Weights of a small mixture-of-experts language model, trained from scratch on English Wikipedia.
Experts: 64 experts in each of 8 layers, 64 SwiGLU neurons an expert, 4 picks a token, a shared expert of 384 neurons.
Training: a variant of SOAP for the experts, 286M tokens, 9288 steps.
Below are experts of layer 4 (counted from 0) of a mixture-of-experts language model. Rows are named router (the router's row for the expert) and show model dimensions 0-79. Each number is 50 + 12 x the weight over its row's rms, rounded and kept within 0 to 99.
Before each expert's rows: "comes before" lists some tokens at least twice as common just after its tokens as in all text. This comes from a sample of Wikipedia text that the model never trained on. Tokens count by the router's weight.

# expert 27
comes before: "\n", " The", " He", " In", " It", " She"
router:60 50 40 67 40 44 49 36 39 50 41 55 44 50 45 67 47 42 52 42 47 46 32 45 43 52 44 54 40 75 50 35 48 58 48 30 41 53 53 40 46 38 67 71 46 50 53 41 84 44 51 56 61 49 37 65 59 79 50 44 59 53 66 46 57 46 45 49 68 60 59 58 58 60 39 49 51 42 45 69

# expert 48
comes before: " the", " to", " a", "ed", " be", "ing"
router:47 60 38 50 37 44 71 36 59 50 59 35 47 44 32 52 70 57 25 37 43 65 43 55 60 50 49 56 37 50 65 46 37 46 55 53 41 46 45 31 46 65 61 54 46 53 56 68 47 27 39 33 43 33 62 71 29 70 46 50 58 61 44 28 43 47 30 70 46 74 42 50 52 69 36 46 49 40 46 70

# expert 32
comes before: "\n", "-", " is", "=", " =", " 0"
router:75 35 47 51 46 43 59 22 61 68 42 61 45 49 51 67 56 60 43 71 33 53 59 43 49 42 29 50 45 61 58 34 50 42 45 42 48 27 57 43 32 55 70 58 47 45 46 40 63 31 69 38 43 63 32 52 51 73 51 51 69 59 44 40 43 38 33 76 68 48 38 65 51 36 42 41 71 47 53 43

# expert 60
comes before: " |", "==", " ==", " of", ":", "==="
router:56 49 50 37 51 54 55 55 66 51 47 54 66 57 65 68 64 42 53 45 39 65 63 42 59 60 45 46 35 46 60 37 65 47 35 45 52 46 51 47 51 79 58 68 19 55 69 40 69 51 42 52 41 41 62 65 46 45 36 39 65 37 52 42 46 67 39 33 53 56 57 41 50 68 68 31 54 39 56 57

# expert 9
comes before: "\n", "-", "The", "===", "°N", " =="
router:54 39 39 47 49 34 63 52 53 33 41 51 48 37 41 73 53 48 49 51 41 57 61 41 48 60 40 38 47 65 51 36 39 40 52 53 35 46 75 32 45 73 62 57 57 52 62 26 57 38 55 53 45 71 50 48 52 54 41 57 62 51 57 47 62 60 44 37 57 40 64 57 53 39 26 47 59 37 66 59

# expert 19
comes before: " the", " a", " that", " he", " it", " an"
router:39 57 59 51 46 46 78 49 49 40 48 52 55 50 67 43 49 54 52 40 46 61 61 46 77 50 38 43 49 49 59 49 47 59 60 45 31 46 50 36 70 67 71 69 56 41 35 54 54 43 24 57 54 66 37 38 49 62 54 59 64 38 65 41 73 52 32 28 56 56 68 60 67 59 60 45 57 28 36 60

# expert 5
comes before: " |", ":", "s:", "}", ")", " –"
router:57 52 46 47 22 34 52 53 61 57 28 56 55 51 45 70 54 66 21 57 49 53 51 37 58 23 39 52 60 52 46 32 44 54 43 42 48 47 49 23 61 56 71 52 51 50 66 46 61 50 58 43 66 60 26 36 37 65 38 54 41 52 58 33 35 38 41 56 61 53 57 43 40 49 52 44 49 41 64 46

# expert 62
comes before: "\n", " The", " He", " In", "-", " It"
router:47 66 50 61 48 61 56 37 45 67 46 51 44 62 42 42 43 35 33 33 47 60 44 44 39 65 46 45 46 68 64 06 45 40 41 56 48 51 61 35 57 43 52 51 56 34 65 46 72 46 64 58 50 56 31 47 60 69 54 58 46 40 61 40 62 43 41 52 58 54 68 48 41 50 62 60 45 15 43 71

# expert 28
comes before: " of", ".", " and", " was", ",", " is"
router:46 62 51 43 41 57 48 30 60 51 62 51 58 62 48 64 48 54 55 48 49 65 55 76 33 66 30 57 46 48 61 53 62 39 43 70 29 40 56 34 44 42 33 71 41 69 52 58 61 41 34 56 52 67 31 50 49 76 21 15 46 42 71 38 50 53 42 55 55 51 42 73 59 58 32 69 54 58 42 55

# expert 44
comes before: " to", " by", " in", " on", " from", " with"
router:49 49 40 54 42 35 46 41 63 43 47 67 26 31 41 52 79 61 39 48 47 49 71 56 56 57 69 50 56 61 65 45 41 49 50 37 35 52 39 14 36 36 50 59 58 63 63 63 47 48 51 63 41 34 44 78 39 65 48 42 51 32 42 48 66 60 47 56 69 51 53 36 50 55 38 66 59 52 57 73

# expert 52
comes before: " |", ",", " and", ".", ";", ")"
router:46 60 53 48 35 35 40 41 35 28 30 64 57 52 49 53 44 55 49 64 39 44 54 66 49 44 54 66 50 68 65 40 44 45 53 64 49 48 54 65 42 47 53 60 38 41 64 54 68 52 55 60 49 50 34 74 42 54 36 60 58 28 55 32 33 57 48 50 48 51 71 45 45 72 57 39 54 68 60 42

# expert 8
comes before: " |", " 0", " ", " 1", " 2", " 3"
router:48 62 56 48 28 43 43 44 51 48 37 54 53 52 46 61 60 54 51 53 49 65 58 49 49 39 49 59 23 47 63 47 58 50 57 43 50 39 43 48 34 66 51 50 36 51 63 66 64 61 41 62 57 63 35 55 41 64 54 31 44 54 48 06 55 48 39 62 56 49 49 51 31 57 44 32 60 34 65 64

# expert 3
comes before: "\n", "The", "-", "In", " The", "=="
router:57 51 45 64 44 45 65 40 41 37 57 49 30 58 51 73 71 61 63 55 58 68 22 56 37 43 49 67 46 55 54 43 47 49 58 56 47 50 47 41 43 60 64 41 37 54 39 41 63 30 58 39 46 70 40 63 59 82 45 39 75 29 68 23 52 76 45 69 66 49 66 56 63 78 39 50 67 49 63 52

# expert 39
comes before: "-", "\n", "|", "The", "==", "In"
router:56 65 51 56 48 38 49 40 43 42 50 46 38 58 48 54 43 49 37 49 56 70 35 63 44 61 41 71 59 61 63 42 55 55 45 44 56 49 46 41 55 44 53 50 45 44 49 63 48 27 42 43 36 84 41 64 37 56 49 49 56 49 49 43 39 52 52 47 55 45 72 52 62 63 34 46 57 50 63 55

# expert 61
comes before: " the", "|", " a", " his", " their", " her"
router:53 68 58 28 43 19 37 40 50 36 44 66 51 63 62 50 60 55 41 40 52 57 46 67 44 50 57 51 57 35 58 59 50 51 46 58 47 37 44 42 42 52 40 41 44 68 65 60 67 69 52 49 44 79 45 59 52 60 44 51 58 55 53 39 75 60 49 31 77 43 71 30 63 54 43 45 41 40 47 61

# expert 58
comes before: " the", " a", " his", " their", " an", " its"
router:81 63 66 48 41 30 45 19 43 20 52 56 51 58 73 57 68 48 67 43 53 69 51 58 52 61 40 50 65 38 51 57 62 44 43 45 42 40 59 38 64 60 67 51 48 43 80 50 48 42 60 47 37 48 61 59 38 53 73 63 56 61 60 57 52 62 60 55 58 38 49 50 27 58 59 32 61 19 46 65